Weights of a small mixture-of-experts language model, trained from scratch on English Wikipedia: a variant of Muon for the experts.
Below are experts of layer 14 (counted from 0) of a mixture-of-experts language model. Rows are named up (a neuron's input weights, with its number) and show model dimensions 0-111. Each number is 50 + 10 x the weight over its row's rms, rounded and kept within 0 to 99.
Before each expert's rows: "gets" lists some tokens that make up at least twice as much of what it gets as of all text; "mostly gets" lists some tokens that are sent to it at least half of the time. This comes from a sample of Wikipedia text that the model never trained on. Tokens count by the router's weight.

# expert 24
gets: "the ", "\n\n", "a ", "- ", "in ", "The "
mostly gets: "consecutive ", "semi", "annual ", "Summer ", "Olympics ", "summer "
up0:44 72 58 61 53 61 39 47 38 53 60 30 49 32 42 41 56 65 72 48 36 66 52 61 46 49 57 43 63 67 32 44 47 33 45 51 49 49 39 66 41 55 67 52 37 56 40 54 71 52 67 42 52 47 38 68 52 47 40 53 46 39 40 63 67 56 47 36 58 51 55 62 57 32 46 32 40 33 67 20 26 43 34 43 52 58 28 62 54 42 43 34 48 48 55 67 52 49 47 55 72 44 44 63 38 43 45 49 44 41 65 45
up1:45 49 51 54 68 57 55 38 62 24 40 43 56 50 65 33 46 46 41 34 44 31 60 42 66 43 56 53 36 39 32 60 45 77 54 49 43 40 65 69 57 49 37 55 42 46 52 37 51 68 36 55 46 46 32 60 83 48 50 62 58 48 57 60 70 43 56 56 51 56 50 38 39 47 42 39 67 50 47 55 69 54 42 59 36 46 49 44 48 45 45 41 56 42 52 55 55 58 41 27 40 26 45 64 57 45 50 52 38 59 53 60
up2:45 31 43 45 40 64 54 47 59 53 51 46 46 49 40 56 60 40 50 51 61 45 53 35 52 60 58 57 44 58 61 53 52 53 57 56 51 46 74 56 53 41 29 47 32 60 55 61 49 48 54 53 34 46 48 46 60 51 50 55 45 59 44 44 37 53 47 43 64 42 48 49 41 44 42 54 72 48 43 49 55 66 46 51 60 54 54 69 68 44 47 71 55 37 60 33 64 53 55 50 60 46 42 41 52 56 41 39 54 48 53 70
up3:48 64 45 50 53 38 77 55 55 61 56 34 38 56 48 57 53 58 39 36 57 45 39 60 32 44 43 58 48 41 52 61 29 61 53 56 41 47 41 50 80 48 50 56 55 54 58 60 41 34 49 46 54 56 51 53 47 59 41 62 75 38 57 58 42 29 29 53 36 43 38 59 56 61 45 49 39 44 61 25 47 67 52 54 54 48 44 53 38 38 46 60 33 43 53 67 47 63 54 56 63 68 61 44 46 35 45 55 52 62 59 31
up4:60 47 65 41 58 61 42 38 46 60 67 54 46 59 53 39 58 30 47 47 46 42 56 39 58 31 47 56 36 66 55 49 47 35 56 42 65 53 53 27 49 57 51 46 66 40 58 62 44 48 32 55 51 43 70 54 27 39 37 35 54 34 48 50 45 56 61 68 56 48 45 43 54 61 48 66 84 43 55 52 58 55 50 61 31 42 52 58 47 80 55 61 65 48 56 59 28 45 42 66 43 59 53 58 49 33 50 41 47 48 48 48
up5:54 48 57 50 52 65 53 50 53 44 46 52 56 66 52 60 21 33 50 51 51 52 42 60 53 55 48 43 48 31 31 59 67 49 58 43 37 62 34 52 67 54 48 43 51 54 40 55 44 41 51 55 41 47 48 49 67 49 35 44 50 75 55 31 56 47 41 48 58 54 45 52 45 52 54 66 30 54 55 51 47 40 35 36 50 29 50 38 34 31 47 65 41 45 64 59 59 62 51 58 41 66 35 62 49 58 65 58 43 58 29 57
up6:44 39 42 59 42 59 47 52 56 53 40 24 42 49 47 43 29 56 46 61 34 58 53 54 51 46 60 40 44 54 41 54 60 56 44 54 52 44 41 46 40 57 46 40 50 49 51 42 57 47 40 34 53 65 38 52 46 49 74 57 45 49 35 59 36 41 63 54 59 55 23 48 73 53 54 33 62 42 45 59 56 56 59 49 48 54 72 55 31 33 41 49 41 71 45 57 68 48 53 57 59 86 44 51 63 64 44 49 57 45 46 51
up7:21 45 45 53 62 53 54 43 63 46 46 42 40 47 50 45 80 51 83 39 50 48 41 50 52 54 47 51 51 51 55 60 36 46 64 46 34 51 56 72 46 43 51 47 44 52 57 51 46 37 52 45 59 50 49 47 45 64 39 55 42 42 72 48 48 63 42 64 62 50 39 48 44 49 49 30 46 59 53 24 47 56 41 36 54 60 48 57 46 72 48 57 43 68 54 50 65 58 63 33 58 40 42 56 47 39 36 49 40 35 57 51
up8:31 57 39 32 55 59 54 44 68 41 60 40 53 66 67 45 40 42 46 49 52 48 45 59 48 57 44 49 49 48 58 43 43 55 47 35 49 66 61 56 49 51 53 69 51 52 43 52 43 46 51 36 55 48 43 41 42 56 49 37 33 55 45 45 58 43 53 49 49 66 47 38 39 47 51 46 34 50 66 60 59 58 52 55 45 58 38 55 48 60 43 68 66 42 51 56 59 67 56 50 45 40 64 46 50 54 39 66 56 61 51 46

# expert 59
gets: "(", "the ", "The ", "2", "1", "3"
mostly gets: "±% ", "Preceded ", "MPC ", "Title ", "See ", "Genre"
up0:35 51 54 51 49 50 52 33 53 29 48 35 45 60 44 58 56 55 47 55 66 55 38 47 42 45 49 55 39 36 51 51 63 38 39 42 46 31 59 59 32 36 58 47 63 35 58 44 42 60 66 56 54 38 62 38 30 48 46 37 48 36 45 59 39 75 45 51 48 50 59 45 41 58 43 59 50 61 57 35 54 52 33 32 38 58 63 45 33 51 54 41 68 51 40 56 37 51 63 56 52 48 51 64 52 48 36 52 53 49 70 59
up1:44 56 51 58 31 64 52 53 64 54 48 46 59 62 36 49 46 33 58 44 53 37 55 61 52 69 46 42 65 46 47 44 49 43 48 63 45 45 54 49 36 49 62 36 59 41 64 37 56 36 68 42 48 46 66 56 53 49 45 57 56 76 64 54 72 62 34 47 44 45 48 55 38 55 40 56 45 48 52 36 43 18 40 54 53 52 60 30 56 64 46 40 39 54 46 31 61 54 38 48 58 47 46 42 59 44 50 50 56 42 51 50
up2:53 61 59 47 47 55 29 23 54 44 73 38 43 34 41 58 64 57 67 40 57 45 46 42 49 46 48 47 46 47 44 52 53 51 35 62 51 79 55 59 52 42 38 38 60 48 58 55 28 48 54 42 48 16 47 48 53 53 60 22 37 43 49 42 50 31 29 51 44 42 47 59 53 58 62 44 45 68 43 59 60 35 51 48 39 64 43 55 52 51 51 50 52 52 63 43 49 56 55 34 41 56 54 46 56 29 46 45 55 36 42 56
up3:49 48 53 56 49 54 49 48 43 47 54 57 64 47 54 45 64 45 62 46 58 61 56 54 43 45 59 65 60 62 43 36 58 46 64 49 45 42 41 45 50 42 59 46 41 50 72 57 13 41 52 43 52 67 49 68 60 45 53 20 70 46 45 47 53 42 47 41 58 45 44 53 43 28 37 69 44 51 36 58 46 34 55 51 57 30 49 58 54 59 43 57 52 56 55 36 46 51 62 59 59 57 49 73 52 58 33 37 54 45 49 48
up4:40 47 44 54 54 48 52 36 35 45 34 46 58 53 54 52 46 62 53 49 38 56 33 61 62 43 50 48 58 54 44 26 52 32 56 65 39 57 48 53 66 41 39 27 45 57 56 69 48 52 41 45 54 53 47 61 50 42 46 51 62 75 53 51 50 65 51 73 54 58 37 56 62 35 55 52 43 49 50 29 59 49 46 54 61 64 59 38 45 47 45 30 76 50 39 63 41 29 33 50 53 71 49 43 48 58 53 47 54 26 55 50
up5:31 60 36 38 47 65 27 45 54 27 34 46 58 31 43 26 37 29 54 61 32 61 47 53 41 38 42 38 37 44 58 30 42 39 61 53 32 48 46 47 39 58 40 51 42 59 53 58 74 57 43 59 44 57 46 57 45 38 51 55 59 62 40 43 46 61 47 71 28 45 44 51 43 36 43 51 50 47 47 55 63 53 51 60 47 40 50 47 23 34 57 44 32 55 59 56 45 54 49 61 69 79 51 56 45 42 52 53 38 48 53 43
up6:41 67 36 45 36 74 55 38 60 40 66 48 33 43 51 65 49 47 42 57 50 46 51 48 50 45 64 36 51 55 49 62 44 32 47 55 45 45 54 61 38 60 42 51 41 44 47 60 73 55 67 66 50 55 44 44 49 48 55 41 46 59 42 54 51 44 38 58 36 36 52 62 46 28 57 50 51 48 58 57 59 49 43 73 42 50 44 56 37 44 53 66 45 40 54 36 51 53 73 30 59 56 35 53 47 50 73 66 54 27 52 49
up7:38 50 47 46 52 49 54 55 58 31 37 47 52 65 43 57 42 46 68 68 37 51 64 60 64 56 51 46 48 62 42 63 51 50 52 53 55 50 51 64 55 57 34 56 41 42 62 54 51 57 50 46 43 61 54 41 73 54 42 52 49 45 47 47 36 57 28 43 46 51 25 57 58 46 51 32 53 39 50 64 50 45 49 35 34 44 57 49 42 42 60 51 50 52 58 52 50 32 40 42 47 51 40 46 62 49 69 53 47 43 34 43
up8:51 53 39 55 57 61 65 52 40 44 49 49 56 63 38 61 44 36 59 48 45 40 42 55 59 43 62 56 36 61 49 35 44 61 68 56 33 52 52 42 49 58 33 47 46 44 44 43 48 35 48 40 56 45 45 42 69 54 54 49 38 48 43 42 35 48 62 34 64 55 52 60 39 46 50 28 39 61 49 38 52 47 55 45 52 48 64 48 68 58 58 44 58 72 46 58 54 38 53 54 45 48 61 33 51 49 65 32 51 59 58 49

# expert 76
gets: "|", "of ", "and ", "University ", "ri", "al "
mostly gets: "Health ", "psych", "neur", "medical ", "prote", "Affairs "
up0:39 44 53 47 60 53 52 60 38 28 51 40 35 56 48 49 40 63 51 46 41 51 58 70 65 49 48 51 20 54 29 64 37 46 61 69 61 52 44 42 50 30 71 52 52 45 69 61 49 65 59 60 38 49 52 39 53 59 49 45 53 50 36 58 36 42 46 59 57 46 66 34 40 58 41 37 52 45 53 67 35 43 45 48 55 39 52 39 42 53 47 69 43 53 57 50 57 77 53 46 57 45 60 44 47 43 55 42 42 36 48 42
up1:55 31 40 45 41 58 51 57 48 43 38 53 42 38 45 64 52 48 54 43 43 46 50 71 49 58 44 58 63 61 49 44 41 69 54 45 38 52 47 39 64 48 43 44 74 30 42 53 42 57 63 53 50 40 23 54 72 71 44 54 66 43 56 67 48 61 52 61 69 63 56 42 42 46 45 61 66 54 58 45 40 43 56 64 63 65 36 41 37 51 28 51 55 29 61 45 59 65 40 41 62 43 42 60 54 47 64 34 61 50 48 59
up2:50 56 59 57 65 63 46 33 60 52 56 47 35 44 42 41 42 28 39 61 61 51 61 34 75 48 40 40 34 35 32 55 43 47 33 51 51 42 43 38 59 33 35 52 65 61 43 31 63 41 50 48 53 49 47 56 47 42 49 33 49 42 53 51 38 48 64 52 45 67 44 53 39 56 56 65 43 56 58 45 60 46 55 47 41 51 42 54 49 56 50 55 44 55 69 47 51 65 50 42 43 36 29 54 59 53 56 48 49 70 58 49
up3:52 49 66 55 49 64 56 39 40 44 41 37 61 61 62 57 49 30 47 57 76 55 64 46 49 37 49 54 43 46 49 42 55 48 51 59 60 50 20 50 39 61 61 65 55 53 59 52 62 52 55 51 63 50 49 34 42 57 54 43 62 58 73 32 40 56 52 55 50 53 60 54 35 58 56 74 59 40 52 44 56 46 48 67 46 61 50 46 49 42 51 56 71 46 50 51 55 50 37 53 47 56 68 62 52 55 49 47 41 47 29 61
up4:56 60 52 35 48 68 53 46 46 54 50 58 48 48 60 59 57 57 64 50 58 56 37 70 55 43 42 54 37 50 39 50 60 42 53 39 62 62 52 48 36 38 32 54 42 36 35 57 44 62 49 36 49 27 77 48 44 41 44 35 68 49 42 50 53 48 69 49 53 53 42 53 53 43 52 51 54 63 72 62 64 48 38 59 43 46 54 56 62 67 42 31 42 45 47 60 52 44 62 30 50 66 44 46 48 63 54 50 58 59 56 49
up5:42 62 54 54 60 55 32 24 50 44 36 55 62 60 73 46 28 34 50 46 35 52 52 40 32 54 52 47 50 61 47 55 38 54 57 60 63 58 44 48 59 41 54 54 47 55 38 50 52 55 40 61 55 49 49 51 41 41 45 59 64 55 46 48 49 39 55 67 45 61 43 63 51 56 56 63 42 55 48 56 42 52 54 70 60 22 53 37 44 29 46 37 43 34 65 44 62 55 61 47 46 58 45 58 62 33 64 36 50 42 52 53
up6:52 51 42 47 25 49 47 61 62 53 59 37 60 65 52 59 39 60 58 45 60 44 34 30 45 36 44 58 34 41 45 51 35 34 59 41 58 43 52 61 47 51 73 44 40 53 48 56 53 64 53 42 46 62 58 44 49 55 63 64 43 38 54 56 33 51 58 44 57 47 58 45 43 52 48 39 52 15 26 48 52 41 45 55 51 53 42 48 54 38 43 43 38 42 48 55 48 46 52 39 49 50 62 26 39 58 31 47 54 43 64 70
up7:50 51 52 37 49 54 47 46 55 26 43 45 65 34 60 47 53 42 41 54 56 45 36 48 35 49 44 55 55 34 47 43 50 71 49 35 45 58 44 51 28 54 60 48 70 65 83 58 39 36 30 46 66 42 57 46 35 54 43 43 39 39 55 62 69 62 56 38 50 40 45 62 60 61 50 50 36 38 39 53 40 65 41 54 54 47 61 47 47 46 44 65 51 50 63 37 66 53 54 45 66 27 38 46 49 56 52 66 58 48 44 45
up8:45 40 40 62 48 60 45 58 39 45 48 48 47 56 46 46 52 52 55 37 50 41 58 46 61 24 48 57 53 44 45 52 62 44 44 44 54 46 60 54 52 60 54 48 57 41 56 62 63 44 48 39 27 44 54 40 39 46 44 56 53 45 43 52 43 55 50 65 52 51 51 58 39 54 47 61 68 57 46 33 67 35 47 53 33 57 59 57 38 43 52 68 45 49 48 57 58 51 48 43 48 44 57 27 32 48 44 37 43 51 60 52

# expert 45
gets: "was ", "–", "to ", ",", "in ", "In "
mostly gets: "During ", "began ", "died ", "went ", "After ", "until "
up0:37 48 38 34 44 68 44 30 53 57 62 42 51 52 42 51 52 40 63 52 61 36 51 82 55 57 37 47 49 58 38 65 57 29 34 85 44 49 56 37 49 50 37 49 53 61 46 65 56 44 56 48 54 70 54 61 49 71 56 62 52 35 40 47 64 35 39 45 47 58 52 49 46 38 74 58 38 61 46 48 42 54 48 51 45 44 47 48 41 53 66 62 50 56 52 48 35 58 65 51 40 45 65 61 44 51 46 37 49 55 55 34
up1:24 61 27 60 72 49 61 31 37 45 46 32 44 45 48 50 42 68 44 58 49 45 52 54 53 41 44 55 55 52 52 48 42 40 57 53 45 64 35 57 60 58 61 35 33 57 29 58 68 54 56 41 42 55 38 43 47 56 71 49 59 45 29 38 51 53 39 49 42 44 44 56 51 62 55 57 19 50 43 67 57 60 39 42 57 51 53 49 57 50 48 43 35 30 44 35 46 39 36 43 48 28 48 59 43 71 52 42 50 38 55 65
up2:53 58 48 60 32 59 67 43 43 48 63 37 44 37 66 56 60 59 61 42 50 34 32 39 49 25 53 47 45 42 53 40 61 57 58 57 49 55 55 61 45 29 61 36 63 39 43 52 50 66 49 56 43 39 51 42 44 42 66 48 49 67 37 51 59 63 41 46 45 54 44 40 56 91 65 55 41 50 56 57 49 46 57 50 49 53 60 57 45 47 33 62 48 44 54 48 73 40 41 74 57 64 58 45 41 46 44 43 48 56 55 53
up3:38 67 41 47 39 50 58 51 42 38 62 52 58 55 62 46 44 38 50 48 59 56 43 62 53 43 42 74 38 64 23 57 45 58 55 46 48 63 47 62 59 66 69 50 31 31 51 68 66 61 56 51 43 38 54 41 31 50 51 47 68 50 45 61 38 55 31 42 50 56 45 46 67 67 55 45 43 48 56 39 35 52 45 42 48 41 45 55 57 52 49 67 27 23 45 38 46 41 42 55 46 27 46 61 57 50 55 53 48 46 58 40
up4:40 70 33 54 39 62 44 66 31 69 26 43 60 47 63 66 42 51 53 44 54 66 57 68 47 44 47 53 41 81 64 30 54 50 37 46 39 71 54 44 48 65 58 52 61 56 53 53 64 43 45 49 64 56 54 65 37 53 33 61 57 43 35 39 37 54 66 49 65 65 57 63 40 60 54 46 52 54 56 49 41 37 66 50 55 48 76 45 50 69 53 39 62 37 57 52 61 55 49 61 41 63 52 59 44 57 48 50 43 52 48 47
up5:30 50 61 65 54 54 38 50 55 25 58 70 47 56 55 47 35 49 38 38 42 67 50 50 51 46 63 45 53 66 48 74 37 52 38 30 52 51 52 49 51 57 66 64 46 61 46 41 44 50 32 46 54 51 31 43 38 50 61 58 47 49 55 38 60 54 37 61 58 69 50 55 37 51 31 51 55 49 39 49 57 53 55 52 34 34 59 47 63 39 41 45 39 49 62 51 64 40 49 54 49 37 74 43 50 58 43 60 56 34 51 46
up6:48 45 51 52 53 51 51 54 63 43 38 39 50 55 48 46 68 64 52 65 44 59 38 53 55 57 55 54 53 51 60 45 46 50 57 55 33 44 53 46 41 52 49 43 44 37 50 39 53 60 43 41 54 54 40 60 54 49 48 65 62 51 71 46 55 52 50 28 53 53 54 45 53 66 46 58 49 47 30 38 57 60 26 55 59 65 42 46 50 65 38 64 53 55 53 40 36 38 57 43 47 50 47 44 49 54 50 37 39 52 62 53
up7:40 49 62 42 56 63 51 45 51 46 52 46 40 51 39 41 42 39 47 54 55 69 54 54 62 56 43 57 50 46 41 51 54 63 54 40 71 32 56 39 45 59 46 62 37 53 39 42 58 37 49 61 46 22 31 49 55 49 52 45 47 38 45 45 43 48 45 70 55 26 49 52 69 42 59 49 45 64 48 50 60 40 48 40 53 59 52 49 61 43 52 73 27 45 57 50 46 47 45 39 44 59 26 56 49 50 65 53 61 56 49 34
up8:51 40 52 43 43 59 74 66 52 49 56 28 47 46 50 69 49 41 63 55 65 43 48 51 46 39 52 50 56 53 58 48 50 61 66 58 54 50 60 52 57 60 47 46 42 60 61 53 58 41 82 50 61 33 52 44 40 41 44 54 47 36 46 50 50 45 49 63 34 57 46 49 31 53 58 47 48 49 64 55 47 63 43 42 48 45 42 53 45 51 43 59 48 51 32 71 43 58 45 63 37 61 62 70 43 35 37 58 58 58 54 47

# expert 1
gets: "|", " ", ":", "ang", "'", "Sh"
mostly gets: "China", "Chinese ", "Hong ", "|", "China ", "Li "
up0:42 48 48 43 46 54 32 44 47 49 53 50 30 63 43 47 51 26 47 69 45 37 53 44 48 43 63 58 38 56 50 44 57 50 49 45 42 43 51 30 32 46 66 43 51 58 47 49 57 49 42 48 22 54 65 59 50 54 43 27 19 72 60 49 48 34 35 60 56 46 49 62 58 44 31 64 63 45 60 51 44 48 45 38 65 49 59 47 25 56 43 66 48 54 38 52 51 65 40 66 37 38 49 65 39 23 38 46 51 55 55 54
up1:40 47 50 52 44 65 46 34 62 40 37 50 45 65 40 59 42 45 39 37 48 53 54 50 38 41 42 50 45 53 37 38 47 53 37 46 47 63 53 58 49 63 58 56 49 59 54 44 62 38 59 44 42 58 51 18 75 40 37 41 52 60 48 37 49 32 53 45 65 51 47 45 70 43 62 37 58 41 58 47 39 35 57 57 41 42 45 50 40 51 64 45 64 64 44 57 44 59 52 55 51 55 46 64 57 40 38 57 48 54 51 39
up2:37 52 59 51 57 45 49 40 53 24 36 80 49 55 47 55 60 57 47 60 42 33 56 58 50 46 35 31 42 22 28 54 46 51 52 50 37 59 48 40 49 43 35 60 48 53 53 65 58 57 51 57 33 51 70 60 42 59 43 55 47 63 50 49 57 58 37 30 32 51 60 52 40 60 65 58 56 27 50 43 49 57 57 43 56 53 47 59 48 54 55 53 50 51 36 43 55 46 37 48 38 55 44 45 40 44 55 47 51 62 39 62
up3:47 53 56 34 54 39 31 50 49 41 56 62 58 37 69 28 31 43 59 65 42 57 47 73 51 58 56 36 45 63 31 40 65 68 74 60 61 56 43 52 52 44 40 64 63 38 48 52 35 62 47 49 49 39 45 39 50 50 36 49 46 36 39 47 52 39 45 60 60 63 44 46 49 47 73 31 65 52 46 59 52 42 42 29 47 50 59 48 43 52 62 47 50 51 62 53 69 53 65 45 62 51 55 41 41 51 41 40 47 30 56 47
up4:48 61 53 49 51 48 41 60 47 46 33 46 50 48 66 60 44 44 63 42 41 51 49 62 33 44 49 47 67 38 55 52 63 39 57 48 60 41 39 43 42 37 58 69 51 41 47 56 72 43 35 39 33 49 37 56 53 60 52 49 49 50 57 39 49 46 54 32 60 40 42 36 53 54 34 52 58 53 44 48 54 43 31 54 37 54 32 42 60 56 54 62 47 42 59 49 40 52 46 41 52 67 42 39 51 50 53 43 59 48 60 56
up5:36 35 50 41 75 61 50 47 50 43 62 50 50 55 53 43 56 53 38 36 39 47 51 52 45 55 50 44 43 53 47 55 58 50 70 41 55 49 43 39 47 52 41 66 68 46 45 51 51 35 56 44 52 60 60 50 27 52 55 47 48 63 65 48 46 60 52 41 58 44 49 53 56 61 68 64 41 42 60 46 40 53 44 55 61 57 57 53 38 54 53 50 53 51 49 35 46 62 67 46 58 49 41 52 50 49 35 55 53 56 51 41
up6:44 74 55 60 48 69 48 46 46 34 50 59 53 65 40 62 37 55 61 50 53 69 78 50 27 52 37 58 76 56 48 62 49 61 61 59 57 48 58 49 62 65 49 54 47 34 62 35 53 56 48 62 60 61 55 46 44 48 48 46 63 48 39 43 70 51 55 58 63 58 60 61 47 55 37 50 51 51 51 35 66 25 52 44 46 52 57 53 47 61 50 68 63 51 52 42 57 57 71 56 51 54 57 60 46 56 50 48 41 50 36 56
up7:54 44 58 59 51 59 49 40 42 43 52 39 21 46 60 54 56 49 47 43 49 53 51 54 58 49 59 54 62 70 53 46 50 53 54 55 49 50 66 44 27 42 35 59 42 46 51 46 42 48 50 58 58 55 56 50 48 47 49 50 41 60 47 33 53 58 46 57 55 38 53 41 42 57 38 41 51 42 54 53 77 42 63 38 28 53 61 54 48 51 44 49 51 54 47 54 24 43 58 55 43 39 36 55 43 50 55 55 31 41 53 48
up8:34 48 47 42 36 66 46 50 54 41 60 51 42 60 34 43 52 38 62 49 45 45 48 40 43 52 58 38 53 57 49 64 39 53 46 45 45 56 62 56 72 46 45 52 40 44 50 66 39 69 47 24 61 41 47 46 61 53 49 42 57 58 38 45 64 58 53 49 64 56 41 48 52 58 47 47 39 70 50 55 57 64 45 63 44 39 28 26 46 45 55 47 55 53 48 45 58 59 51 48 47 61 48 51 46 53 70 60 26 50 39 74

# expert 63
gets: "the ", "a ", "his ", "s ", "of ", "in "
mostly gets: "various ", "their ", "many ", "His ", "human ", "economic "
up0:20 33 53 59 59 54 49 43 67 34 49 54 51 66 66 53 56 47 39 59 65 35 46 83 51 60 43 48 50 31 60 44 51 55 53 40 43 51 42 54 58 27 60 58 55 57 52 52 63 39 52 41 51 54 27 38 68 47 49 49 42 53 53 60 57 41 54 57 40 34 47 50 58 37 52 64 47 58 39 51 51 81 48 61 43 46 57 72 57 42 38 54 51 54 36 44 56 47 39 46 40 60 57 59 74 41 45 31 46 57 51 69
up1:44 40 58 63 42 31 56 71 47 38 54 61 42 50 64 54 58 44 60 43 58 54 53 60 44 54 54 28 48 45 71 41 54 42 59 39 57 53 71 58 59 65 42 51 34 50 45 33 58 56 63 48 63 39 47 42 41 33 37 52 54 54 63 31 44 50 62 48 53 57 60 52 25 36 49 57 66 44 41 52 51 46 42 46 40 54 54 48 31 41 59 35 65 23 59 41 50 30 35 34 60 43 52 43 38 47 65 64 41 34 55 49
up2:37 38 47 65 57 58 52 50 52 51 53 57 45 61 46 54 50 54 46 52 46 65 45 50 59 42 54 36 73 40 57 47 57 37 50 49 38 32 55 48 48 63 70 58 43 42 52 40 56 52 60 24 55 51 43 58 57 59 42 48 44 44 58 51 50 36 33 64 37 67 65 64 62 55 34 33 44 57 52 35 58 48 29 45 49 61 36 47 39 51 67 43 59 36 52 54 54 60 54 51 55 73 53 43 34 56 49 37 28 51 42 46
up3:32 41 32 33 47 59 51 50 55 51 47 41 47 67 40 24 58 35 34 45 46 53 45 53 57 32 53 41 49 68 50 46 46 45 44 52 40 52 56 52 54 71 58 53 53 49 44 43 62 40 46 42 52 70 60 78 41 55 60 51 43 50 44 24 43 59 49 56 69 22 38 27 43 46 67 40 48 71 46 53 19 62 57 69 49 54 61 38 41 37 36 48 43 39 59 64 37 44 46 59 62 70 45 40 41 51 34 37 60 50 53 50
up4:54 40 55 51 65 73 70 56 73 41 50 39 58 31 59 39 57 65 47 46 43 46 56 59 54 63 31 32 37 66 53 62 36 64 40 68 59 49 46 54 37 55 60 71 47 67 62 39 43 49 66 43 52 46 43 43 59 49 56 74 52 58 37 61 49 53 47 62 59 64 34 55 33 38 33 43 56 44 46 46 46 71 49 61 52 49 41 60 67 55 54 49 33 57 39 52 47 53 41 47 52 32 31 65 58 52 46 52 47 20 51 49
up5:54 53 42 69 41 83 48 53 66 51 48 49 56 69 36 64 41 47 44 44 46 46 60 46 35 59 40 72 46 52 47 34 61 33 51 50 40 39 62 56 37 66 44 48 66 38 51 35 69 63 54 58 59 43 45 60 52 47 48 28 37 76 53 51 53 47 55 52 49 50 32 64 33 56 63 57 32 36 41 37 48 37 46 43 39 53 41 49 47 64 47 56 63 52 62 58 50 55 40 35 48 51 34 60 56 41 33 50 57 54 40 61
up6:56 47 52 49 52 55 61 69 47 38 50 52 53 71 40 48 35 50 33 47 45 58 56 62 38 58 40 66 59 64 51 36 58 52 43 50 60 54 52 42 46 58 49 46 37 51 48 58 47 54 27 40 58 57 53 37 56 64 52 73 50 55 52 31 52 60 34 46 55 52 32 47 54 50 44 49 63 63 59 46 49 41 54 56 40 66 70 65 64 64 50 47 49 42 52 59 62 41 58 50 48 47 45 56 56 40 43 34 39 47 50 44
up7:50 73 47 69 61 59 47 58 54 40 43 51 58 52 49 50 61 31 68 47 43 46 50 33 32 29 45 49 49 49 51 70 51 56 39 55 43 57 39 32 57 54 62 46 56 43 51 51 29 39 56 37 30 61 57 27 44 51 62 53 33 44 47 27 49 50 64 52 66 61 44 48 26 33 43 63 51 55 45 48 43 50 32 45 36 31 49 46 36 53 51 45 55 58 41 45 51 46 39 45 43 60 52 56 41 61 59 61 38 46 50 58
up8:46 43 43 49 60 57 37 45 43 62 41 37 46 52 61 60 51 68 84 55 50 49 52 45 37 48 59 47 40 44 48 58 61 54 51 54 23 58 48 63 65 64 61 61 48 41 40 59 38 42 65 46 55 44 54 53 55 39 52 43 67 53 43 46 38 45 35 49 67 44 57 55 42 37 53 61 32 62 46 45 44 25 57 38 52 39 43 42 68 51 52 45 44 43 56 54 43 58 61 47 36 47 58 36 64 50 54 31 37 42 52 36